config.toml
n_layer = 12
n_experts = 96
tie_embeddings = false
batch_tokens = [65536, 131072, 262144]
seq_len = 768
Below are experts of layer 5 (counted from 0) of a mixture-of-experts language model. Rows are named up (a neuron's input weights, with its number), down (a neuron's output weights, with its number) and show model dimensions 384-511. Each number is 500 + 40 x the weight over its row's rms, rounded and kept within 0 to 999. Numbers have three digits each.
Before each expert's rows: "comes after" lists some tokens at least twice as common just before its tokens as in all text. This comes from a sample of Wikipedia text that the model never trained on. Tokens count by the router's weight.

# expert 48
comes after: " the", " |", " a", ":", " The", " his"
up0:482504533519512463381543504490532557556500502453497509494504522567561433542490486513473481590451486451471478507528538502410397503455466473443429471496464492427541453579553516470593493472514506526513584512441416505494506474496512407501434496523530464583476521544492442489456500528501488542492534605570511472480483478567487505518479466580453409551564556541478480587499491577555539539545
down0:460451473426452557509534483438526489513491514442501508524524518524516493478505513485530493601534479533517534430522547461464475497492556515452509521568481570582562536463481567477510483505451471479560570522508467474443513526478498575546522472431389482534489538509531492443492533546417536495452516480521528507464512512449533451451517449471492561509515496434529432483486576536523545472490
up1:484463511416512459495393556583479501509526498501489529527534490492537539553560498477467578523485538498485575495555516472480541495453507525435475490549415546486524498463488508488540546427498514525514495520373525589512472406458480499494493473434521563530503530514522588526533466434556545546554533558475496551537477473497460504440501598536476489486428535505472462517538496506531518430533
down1:497441493482453526535492521512441477516522553437528468598495543495474449529491486535545503528507522519516508476500469595472488485557548508542509520492504501536494469545508570480480539526442509497535404487462533436466508516509504465545479458457497479537537435534450468505493396523513438495543521437516486506445482459495555505542509563606566473505540520444529539452554489505497575498486
up2:514446470450467563530444580468461547580503535401502494451551476489508502539497520510477496437455427532507454438478500540559415530514557496538452491494487468502501545508540505474594508519529504528493494434468480463413466517549567570491612448470503546546533445465534488457497460519514522575548495495548598488558518469514513493472500499553577466512536548523538526550489522591467512495496
down2:475495500535531501523521533429495538423475553589539461539530473454596512467489419517540528480493506537461489467440515459497535463527490473531555478558529460504500516497584484508506592494490479545544487479487496486434446514497600548485533475489537573449519541525488448470463481485536490497538448478498487514544489458483519497462437538551500577510551488531485462491576500553521496512549

# expert 90
comes after: "\n", "==", " ==", "===", " ===", "\""
up0:436536488555564601562407500462466518468485466499506533506451516521479488478479486445495489467524526508512504556481567542532557524468540472512526583455589554439497510520574612473552552453571405507582503468574453493430493552479538496564522488550516565479583528460413500533489589523464513570477469499517561473596551501468492477562498495516504431493523544452515526499445527437415512545550
down0:499522484527574591460504507463546468423428552473497436460562550477489533494523509505484461534485541520539495506536545543515514583434441589441560495504524546504556529517560526444499530509493492536578419457580529520480457539497529533521506445531508540474558476420495488521457463440509486537463488516513550500554492541498489475527477502431501456528505415538485492575485477412540488542460
up1:491532481496534484529436439485472514488466531469510490484518474535573556506478445485483465525485509486499555461430531461454470500491495545511503545562469510447551482442522477566554468510572480559559419522456446474439502568508542471486541542508424481555494509477556536531557420491522494463486555524520566526470496533463481501489478560531467456555495546466494514508558526466493501481515
down1:474517562479514551537537469542487506339520516464484481444542477541454567491525544435418492515522499403471458468483508548537530510554490486570560458454467469525464477542536573516510543554509544491496486495544540454531528476526529500444493527467542537502485470549505437532422501472459533528562485583488535569510531492458500492563527493495506552498453464515501604469470512579503497513477
up2:412487484465489559457460544458503456503470523494457476501401577531502500540506458453522534532564522514506523525457455548514497485528531529472515568492504509512480500456508567459510496450561515482522488498477514577453531535488508534547491467422535539518498479403488488520533524509557519507418530475511507516492499515415568510524578575435524520475468536509421471558497478574547410520505
down2:547489459520538569476516495432495485351545457540452446516462545501499497501453572496436558521519476520583521518462506530563500475551487481481542495481507536558446521533447477412447464424544453445528528493518512440536518525481465452524473502478480462503514486468456469412559430500551550515504517527549461485515561493476466499558528495503480532537447528527405515455535523467501439413511

# expert 59
comes after: " |", "|", ":", ";", " on", " -"
up3:551438485516483516517496474498537406528537504563464432495425534498542509497524453490525518518501534450553531510543515551493392525465504487502486481519526462541526512492485628401510489480545504493513401525418579492540471551507531502511533499473547506500534523446463490453493502444530524511484477447515539567494482569461549531472469536490539457480530533448513497494508473525495440517516
down3:438512494587557497529479504504431465442536534567522484461519547424418517486372453535462505519497513519520555517494450483566517597510465431511525497477466520478549504544467510477474515514431516549468417474524492525431533436407517528512480518444465522533461511444496485562508521538511460448502478522526497555452470466435457474475358542545443522548457483521518550497460515488524507484489
up4:487581479479490470441437461459513554447470469454545470564472535535494494575469494442500436492513485573445412484525477528553559450521468467487586510462534456490452490460504529480552457458527446465481503562533573564529458428491543556473453509546509521463515510445560461521507515558563527467606496438497416508462482502468483478492534542430490478515465493488542519530513477460492481563516
down4:433507459405495466497532510565518556490502454551524510534479507435445502566461505518517485551438419461481402511500499481511525508471519486529498534478426444597474489535487489492559470520510498555549516561436538503500531396492508499529429529518483467509466485471496493529507461508491536473492465445420529547537492540525493478574462472411492497513432494472448511528423455513535552547517
up5:468591462500516528527448460461512541509472480490552543512545497561405517512536439448542447471573525521487554434531437555559579460519557462528569463498521514478454519449544529562425496461490474441430522583533480509514454525510517482384495523496571438502574553559548455474532488534584474544532480509615469483441449468481559535398484435502499499522450506551527581532479453495478562510486
down5:476440427473528489545473469523557485447505487509465549533487559523399488594533496510448438488469418491477548529529489487518533497478517457534604532503413528493482576502521530572485438489490524583463525524440497487484525493499527498436511558456494415521503568528504483527540468506556478520476472489560504484496504520549467507475480448438484510538472517498516522476443485462528568513487

# expert 40
comes after: " |", " on", ":", "|", "On", " On"
up0:483440522533516551513495525487448439513530498504484505518504472428485564488563558471483472440520579480516504445435563536453641497398486517466572489511445505480462487529568468489476529527495473527529515587496448468495480434490447546517517435498535535486511450470537523513582513474426467540508493507457520424529505479478470503560495499533585437466551527490515516494538439534513472441477
down0:460547526547488454531507506466435513384467516537507460498511480435518410493468511469531495517512526471525474551461524468526495502459545519381451500448466498506496448472431483505476514543491586548426496558448496445510489438486388522511547466470481475559369523499518624557485472527485501486449533438573545520513494496497507529504480539564455529484544490494451484481447473527520503492516
up1:464536491495454537457466477545535449501466486521498519539505472453478496502493524555555449485446499511546439518485482528508571545500510551489445570571496527463522488457432512510544578514494486542511472512501453466463517553482498474424617529472543529483514500391494526551552512524503475512419498519494493494438527447540458507537514524527493493545508487487499482514472532560557550574524
down1:494558480453500474497519474475466373532521474476453444567522553574460551504466477465528489463525446501540481429531577494507511508478432492509458491556547582500527525520471419483530468452530487520505472510443525445456467422570455480519542528511434540500530522488498478533479458494513515511454519587560527488457488517532537560553548490522506524524525435532489570508528536550558508544510
up2:486502488513469513476530499485473476569559524461470515496467507563447492522515517472523385462541369554490433517540521579534473529507500533470484527441553526545448549515439472510500414545476477480505477496541470551521555535565431485536463537509493593496513509492489532508522482521593484486433435528525420514472497523486500511471530492544541518469418548518497509433515461485422509533483
down2:529474500490520456429568467537529581464495501523515477539471534507427467574511539552466491470454476516505510472498461595505552413567583513502491538447546573472413538523529471553519431519503512535470418498514547541496522520533470452479468587497512452498429564473543478560431448490522512538504494468511486563449517481505516527525519464467544520446477511493536448436469401458468451621478

# expert 33
comes after: ".", "\n", " |", "==", " =", ")"
up3:526549504511479581497480500490598417508533431538503509455474502436428505488522480510510464495493442552453471472478461472494468552469517505462464539551619497540555479503506498554507502438524451440512500492499523497507480554518479469542483557535341496527474518460481512566461448500509515432533427514525535513452455515568513414485493508470450499521492513538543540523533481504435457468498
down3:481576467472455517458550436418505429424465450545482446438524506512453509480527478490425538418462501508551485526531478559462456500472468547484533441513583495529520521495491484486510475450550479544520520438455560454490566434497494543484490553525496498439492552462482544494516512460534582498494523484496511524522459544502518507543418500480487447496541498518510477502521488479400483548512
up4:519515576509481486476489492540520582502426480519548546466514478524465486460455602502438485485542496457505564534487558462637475531487493479452436547533445533509508489537478547539517503524500527476486427525449504447474511464447539557444552575536534421447427507527549568490485534466589542476448527475586442489491487541525501506396519515466491436485524579506541452519485481477492597484503
down4:496567555471612494487527457426501490501542451493453402533541513474469479474537497566514518494461473491534521494495406506415546444494515544513520467505484485471518523419455502482489430438487421512579511461470508534578483537525543495570461494561541472530465510473516473543465483529528483560499440508487601562513546464500502497457434523525469505558547463514488486533546523451458508584511
up5:533417514545475497353532502529572548554497464539500496582525487539509484537460506510500559503470507520513502485514457538553466510493412511415500540564474579550480536569475509509563468452517544498416445484501551470448522443494519473515517481514524415527521488501584500449472566486444508432478447435519543492526552455486531484474496535511519524446420486450538518509569400523502505488485
down5:508523482459480465435525534489552532449526484464467469541486577518477452534452522501520513548560477435527512492511417476540482561492476448449486499526427540570540514613487547504514464510526466444522439514462544464436486436503417426522506500502498467524446516514534457503457450482434509454541535446575474497456491500518535500493521603477490508498452530416483482528456483441552554497577

# expert 35
comes after: " |", "\n", " 0", "|", "==", " —"
up0:518612532556439577437482530567520493485573551432546473502496461492526438554484473507488540389552493523498451503560565438426495472452486528441545596457497550466520463553546537546488496543489459471479486527483505420558501513505497491526531483521531474480493515512500472526486554548473592553485580467499493514548539440507458515519512530480455560544445541473468405446494526466519492520559
down0:506551468565485451454537520503547540466513465514523512458510428483572442471493462481558590454446512547578471550534470475480468494455527507526433505447472509497507431511472499515460472465539442523600545537557512539565515518502502538526491491512529500523488545478547557439520524450513448483523539531557459542509468472509492490569524501538549502548531574591437477461477484482556480560494
up1:507511497543547468499486506490508500472488478475530537499453424464524432566489477583506500455530454470465528502403529553453471436526576444480485555501576505545446480495527430554532506518522529516530520537529467481525503534504470519472503553528459522540465540465473512460566542552493562488399491517527492460489477425450434479480500495452568514533497507509538507535554483481481528424434
down1:562539500589534410459478551460488458448487579494497463500470539428525424434512445518456527566550573445485489497472485511470466538499527483527398540493498578533542490533476483502543545496483497502485544516466487524500501562476493434531530480501480460570542464494518497439519495457445528536581496587523472491497553430503501481544409522458553507509512542568486509485564517483475551483487
up2:478494458472496500535542513557501491525509475480502508483508419612448566531545501527568540527437517532548508523512543557518461475484482438480448447544497518463559477507552458458463447442543525538507555524511447494484518472473481475518471608453542468510501494492509459436462523526492490465547438448492524547443525517506495510480489575552520471507456504489522504498464497497498497484506
down2:568482535522496484449482505508505518552526508460530438540388507560465500489481512464490437418488490511491504458456559398462535474464500467447465510481558516532476556482509514515535470534503499484476571525560531455509592422515499531492518488472466462537421516524502535471454448506501503516478550469449468516530495551471558528503451541422457484535460526447511501549517513475500519515501

# expert 14
comes after: "\n", " by", " Born", " Dr", " Conservative", " USA"
up3:450461526483500478525479495494469419546490514445520488458507488573495485491512493531533520521467480529537466463475446459518515537482491458453436556428459537489518393492451519484455555489422445476479538552502448490440459542480520485500479449420490517584581458532466490479491461564509430531523525531548486482467483519458462494536484506542480494452471519456429506547496505503505493502515
down3:491512516501518526467480515569491499493524583489496491509547537462463481507456566475522447593540413491547526500493509533496444566499559420471576502488451449583496485523379501454489503517462454497412533516479506533573510512491517443528513468554526419434557513537444541487494580416544539595429454472467524529459532486455469474528506519509508498564511446472508602507529539494496511499503
up4:425471482451516496505511450523532501461450471483535524507514435466490505552470559532521533497533477558479474471511544477526566515533495489474410480499512548474411559588502533509538581483547532500532533523543513468491518585529394463510411526483486502549551539513529468432490457503458499466494540542519445514475537476437487471536481535506485459484492498531519542454487527474481538514472
down4:528503549447509477492561476488495534512470452432510466522425463505538558575496466512515534494467512524462538429446553446481492470545507490552563451531472494561477454471424513469464544526454476517454590521542467452524573527513468494460447531457504485463531432515501535489451520486491515461474511492482526478483475505473437467454487532530491496441530513498514500474460546468500479530428
up5:527538490511460478511415484475526526427539611480503452506546485477412507499454538548448427511564508542552515501445554482466524490527526511494510455530514611485573529444544496498495511513493483516477418465501441500471521449493489432531512434477494473481462604489460474578485488468425530537574521473542573529507538523482459440529514568444485492558523497560525495547476481565470534497481
down5:516511491495532461483454449511478540310443511527499513463512495408421505561435516549448519524475496438532502551411538423458469550533489573483492536516461495510497535514547516460467471507567533472473474534424496504521562475495485494459450549467480521642574483466494490498532465540551533583538529492453575551508515453450553503512550523502529539499531501537519422575469523556483444508475

# expert 29
comes after: " |", ":", ";", "|", " (", "N"
up3:424422470465477439476533505425517515533477529424416422454527442438471541472530492443489378496571469492496549490498499504481529526481543397529493416530517545523549550564502483515467500485527554530496484498535488507488487524478479531483479455491555471520588417427515491437511504494542494521512481468519421518506451552431544510490488490529550465499582554508481515544525470473487566522484
down3:500529503458440543471528560475457542527441531481456455515438499493531442481556479493526534493540588516486499491460503481478478434477559556477544453506510544540441536546433558445480496426520469447414515540421431512470535488497517544574490471517497524492541535486521499426459499420458575519412477464424444444478553482455557543554564480472520474497464394449474540538509508519520436511494
up4:467500579427466512527506481476524538628523520510438531620498496539446539479525525529517431551500512495512567498480501513549456507510575488528525503578510516526527520482470490488469461500479495536507450509484445470521494517445496483497519469420514511554504478485573493481493448487485509473501503508474498460486457472512466497484490544418569487461491517505509500489568522468531473440517
down4:557528451432475432464588512552493524497548484473521518504500475472509499506538526495431551600560480483532542539566512545437502489457546456513547458510486474459460525488522497463586478478563476456492553564484520546462516515522542492508509465477469504382502552513558480536500496497446491538459570525461473432541474535530521426480469469530509487541544514517463492530529524493539491470570
up5:536487502493454511499487518497509498502487519519490526450488454542487527452522451471524430482540517480474442466459466495485494443489553495455473524490479525495482505583611403590518469494527522525501525483532526487428523500526601535556406479521505475510563548489504487547487470506531511575505530369478556514497512469468546560571511446475529522457472538506462463512527518602448439534545
down5:573455524476560463577516474505516446506461498464507525527515423500554497599444485448494562442493495523420528459464514532447492504460526483471516531512489467519533468547537438510470561446489526511510516476554536497467500539484520435473528507466478532503526558502571417444533471487485437497443533497515476485507424558438444525417498438535559493529528484582564471486498475486526448512505

# expert 0
comes after: " \"", ".", "-", " (", ":", "|"
up0:545517481624534483535493524532489474531494485437538426455538451510550554489517478429501509563493488534476535587524488438579542436519553435526526506527533499458488530426564435477464473474491513440461446497464532491517464518527474517487462502569504524490509496514520502445465581546575468508505459548540563417559528479531510412429466467482481546487512578472533506508493515518469518501576
down0:487534501565505424516589455501529568430437542498505470521561524390432466499460511583461453551530498472520413481566532508481493523501570464501553438533494530487526601410480470513467488517471525513558457456505644517554505517504507548504495534527487446439486474499474524560495528508455487500490471475551546406473482468546513461511441472469491578529504490453503497440499430500530455474549
up1:568461503490474469534527516463594517515562430465559459485477541496465547481547492495535488499605482478443479524512458435479505431541460489469540486505533570477467520479523526466402494445473485478474435523453503446500486497534469563525549529533542498476441545529522457536541491456508528504485484526527442483468524500478495452529550418521446574564444523476450528463510464478462489572529
down1:502566528499566478519436498477536448431504451518480569468546533540499477522454457554452516475475371460475514509455535497451507475479488483518507444522411512465540586545521421482445594485477517493561479455525498505506499422469501478538508433485526520505568485505587494570484486486431485511561430487543460555449495488467474539478515453488473520450530497488554508508568544435458502491508
up2:582484521521577517488491474510459443529549586505584515507494542464535545526463453548579563439567487452461449516438561468541493459519538542472490559510450424556576518455478528550507424596501484473490471508510548517481523509480437503476467482467445554521549498470546377489526510499536508529505548514491493417470457537510594488474525522473472486511494591510526436530557474435582508495538
down2:490557529580494412483527466393516489520551548481501535466526547555468513502535460479474488522535532558465503525414504522523437471433546500461512568555516395536551466473490551497490510482469501488424479479529558474486511480518470478447517484471504466504527498467509449535536529544510506528470482487484530528566359520449515490527521501517500461493444504456507538539599527451513460469424

# expert 61
comes after: "-", ":", " of", "|", " \"", "="
up0:418562487543436493474431524484528520516462494458471516532589428461527455461514514467522464479541463529511599441467502463444502540503540460540497499486568586509518517499504589550438533469562572496522498495459444493499400497545523492442461442569498473499534484407436542525479544476575478517563492459535572493564486454475557523534498504462568558443527496457424526586461513539435518523461
down0:511554502519564452543459469481585489502497463476431492486506485437543480527541537438502491487437477527518495480604521560542509515571479532480456572561457481481472520551487588494553500540492497486490461500498463522482476520488504444507474534499511473442508448548469539511479463584547505531549484495529517478515557453477602464497492532490519390497520524494411570538495519480532508521611
up1:515460461555499521492550510447489526450463540466487521540459553488483481545414536525481474480497484522508535547426546460542515502471483479529530498498471484500531479526492527530530432579582512548456463515506502476457451500522467486507614440504498453514444561463465463529544559441539466425525429499548488533495472562464426428523539451484529485503517509498525491504458519553450558497556
down1:486562500469501427488491538476488482490479428416501529496463508530569511455512527549476504446500489416483481500535446482516534511581568544521438550446530467471523424410591578457439499479473489524479523555484514535536524505466464497523467485436474501465529477486497467438523510476506471441479498471471494507441497461569461484495442499399459510498502516503509481455474511502415429486475
up2:429427470500495504508621474414596525548510461442506478592540496476493538448506474510482529421573530462538587525448558519482439507492501414488468464532507504511528517485493543460487591503533531482467543514480499469502425524578492483494540545472516543533510472447542557482489458496427478468530517407556573517513493512481563523454543490456560504562524514536530497560494488443524556542443
down2:506489438491467491568456509481454459481538572545494457461428522512509566500547509530518489460470492448530490498522535455524532454545533463485531538514516553536473452507539525462468498574506452480489533506382518493545575542463570544575547438473517482467478528553522473485451522510474461489526538513522494489537561508553515531466557486441487579532503432478542479465480461459428506511521

# expert 50
comes after: ".", "\n", " =", " also", ".\"", "\"."
up0:510503465486512499444457455487498522435496443439545500459559483475495466454445476457507490449460490491493486521523509479529530452437547531469461491514460522549486521478469512500548488504532508475477567500537539542522526499523473444448529520516481550548536519497471438537513527483540522486576490552465463522412472426443519565543567479549457511566395570490560496557456499568511548546475
down0:477523497457450530466518472564419477449428413528423520580531454472460470468477424467466435505527469508506556583488404487465510449513512421485514512497560523543462508506539504477525473510490564560545479558581490482389517531529504498535524522548515491513464527487504483553448482495557528455571501538544500463526477500527493492490458554528520443540516419487468519487457544521529465538579
up1:532471431450527486488565561495555471499507424508594532482498459544539454466509469446446473510514469490461620583484413475499452511518557423510506536458567550458535436479427506535498512516540519497554493509538428540545434599462527433513585484553491549555475508581462540526491559531611465552495477481474470506483477553501515502491486465475489438513552497512625471492468549457504512497490
down1:472531511505469506547472474474481503518530485515453546510578495493519539473428518446512577527489452527559424512405524444494540546547582538476490476457508517483500492461523531500492495563525507495561585498482540573451502475576526544559486401471496524542562552479544465473581437535460486493515543496524444506569567465514565520487568496523491494524486528550534462489468495491549496554482
up2:502513522500486499564486587437527465489557552559544546501516487513525463584529499496507483500422448494564514483466484523469503511537535482488547513518479467538525509418504507532545457515463425514446495543483441489465497540492499494503448519547532496491479517493574481623513449470497494457459501467492506468482530535506542475363505474500509502479480450513452461493483492494524476571523
down2:531512510437463521480502519516544464573531592461368496504509529554560452464432482412503523535521536530473495425532570568486410524432458539480533530527550574483540468436472555464487476506492506453459438534508496488541554549514505488394462492501516523448498460545562518482545558502474514565497486477519542407482427569459538453531549542472566524480585603411507451524469454566525503512542

# expert 37
comes after: " was", " in", " the", " his", " were", " been"
up0:551486432520496555517491491442476523467522475528469499429462456489454555484508473509524491470506467447487537508503524501483532525516519456512434498500500415550534431505491498552504529476432542405421530485464475466497480506486491464412579480533475475473467449525557567513507550512491457513460442527526540541483536472552476455522500501473517480462513422520452513516525474465441492543450
down0:489443442503486500532548497428470511465453463529541481506561518421544473477525534559487525470565466523508480546541510447491589510407435495565462533418518439470491504476507461487486510450562415491480482455506519517516513482478532514492525424546456454496470502453497429426469574578493444478566468520432465526495494511539471483526485487492481519500498497516471469486531478482507520482480
up1:542530549473543480510510497499511509467491538566513524520426464560488468485462569497417549456483464544529420503416494462538531420440485542436537505486486436489457453452477490453434489449471462490554451432507475521482499464483504484519494484486534540512518483468517508499553496421432491509523439478435521493555438532430497525564538451524529431568505483506515412529489514484556505500526
down1:447490504547456507485553487500574508536520533528501504433509541468529427561485483530550474491511500528556480487458561421493506433461468509513510482496473449515450503521501549465449507512573563500529527505531536483483497494481501493495552494469496482485476469458554567508501521513467466510465553465491485480493475528559541478448542552496489496497534460478479546525488442519492477541470
up2:516467475453466473503431546496462508493471505437573534512478521471491460497429461420476499493492550515509545472479450493454481473449460511510396499512480478520497522517532498544494504580534464460493504472504535530517480516477500502446485483541417475574496504497494438461521522446509488472581446487525463506417511469480481503475464481455483528498542480443597544439581560481515503522465
down2:523513476451522536553481509490454496468512512523593511567471517470461571484463491482461512530535492449485559432557518511531497515456467483535461507543474477462577517559547445513487485433429559554560544475504418519520407527478502502476520535501498481474497569485533496484442501478515517567587522465512522533549425469487496497480447527470562481477555493556597504449525510482527509451404

# expert 22
comes after: ".", " ", " =", "==", " ==", ")"
up3:568510462499556415483563517417463557517516518513521429479504524544499464455429466513457501482421534574474518424490483509485429460526523471467457470507484600498529484469554490456552498550468516530487562483473476446527514425545567451511459458487490416550509491462551493481504446539449462482482451454516585547510453504502456496577496510484503440536447475537542459490469552520474515455501
down3:522521435521585518489520502488458540479450517496502513484465511495478573486487577567527487489492525518499543500506579558430505382484497509457480455493504451594476557496447492509573485531449528479501565501481539434507443532495516494524471513575493493490462471493495531538526465519519470430440423482475491505565470508511530475502472475435507558508494483539517454498538511529484472491538
up4:468491493545544520497469562494488460496429530560484483548491571505604523517540493515494476488483523535473512478445460474514487448508510478543481447440566434487535521540443543444506457465529566525533521529457533482532514507510475518472519468459546463533481440448500514531502413478453504448532444580528515486478491523522480456465520557517525468509543504479534484596456481503427526508497
down4:443489441460488525545505553445486472487545567545499481491498521510499508575470518473547560481447491566556452490613517453547485540454498481468569479493513526504526470447488444569448420454567416484483507429560389449494501495511492509460475439441548527462567436452500555549543547523469435441524553483477471458523510480533460528470432476513518463534452461416553471578410527475555501439522
up5:484447538478527478517477530533512519513543573508532472536520454487540477526513496488539485526460445483529527444478547535452533459481494505435447519489517514470522474483486528479541509466548443455523543509446511454455502549550565529522548574529441509475552457496450528542458495478467485476467458550490511513478557498421543534486489516462523391548403531473539514448418482538503467513551
down5:489508499500511475540506562486493503559489564499520472439475416563563483505556513548505540435507453487414475511508552466461541504501470504474467478485463556492504434490588451516463447484614437473500546514489565486545559520477520492543529525594565540508566445497487491495481531459527475472535524462590456511508478527475546548428584518480479471534538516491484479525430542523601508545492

# expert 3
comes after: "\n", "==", "===", "|", ")", " =="
up0:470550510591491541506497476587506496517457488486483511554541439554490518542592549476468549455489497515509504514492442468494508562470452544540442425453509494464516477502495433478507518474463475465543511516501415492565512506560557476494574440524498497479465468486465493473487524533526501509518397498517460510519479573524482513503516592557527410481490504481525457579512378493554420381501
down0:524508528487518503455452449562470514474420523478499558480540523493481579488457527478464518508500543566485502455569512416516521442516473491520457492469486551487532487539569492523505464571472535504465505518493483552517569486446485470503491508485441510489464506462457470517538536497509484552531483482506455436428492495554499453465504440564521514492490469499460496498496466479482436525541
up1:540507562487490553491487474477478534579535540386503553554547496485447479450499591439575434497437489525501473489461438558484502494583592484480613499485490484451476546496562542530482531475486427402549525489527484493542461471538489464492480538517551453496468514416539550514546493463479504491530523493537502528509501476492428503494539488449547510544509488489522444523575489547579494464533
down1:501497561564462529554575483529503508441468567548495459587455495417535544545526528469457573475503500525575455428489595558459525487534646576534508471451562563478423555471505502523516463477530453510493501525469472439484518437499438508495447548459500457490516508481438523483517575455508482477468540477504524457457511518536507518515466489479468514483479493448553500498536512492481468551480
up2:459447462576493492475615556437490576525478497545476520473539486482537546462482555570525514521468474519438517469445505388484506545527603488519475497518550523456522512567514512514472521505502593486483446486528536453503495505529489478453491587568494507512500559462561493506490538575454475411516546551495558475552503465507480554506532510536592495561521514519547449531519529497513515588485
down2:448558490549510385474503449531524475451526469470568540453499499475519569449544438570479604543458510510515483518454429506535553451577478546560475476500512487499568538528442508517474467561429448494486541456405567543494544494520472513459463524489562455495430524524449488516410541539539488445501477524464522510467481531493482535540495494514504486420538522532527476541470485543490528510497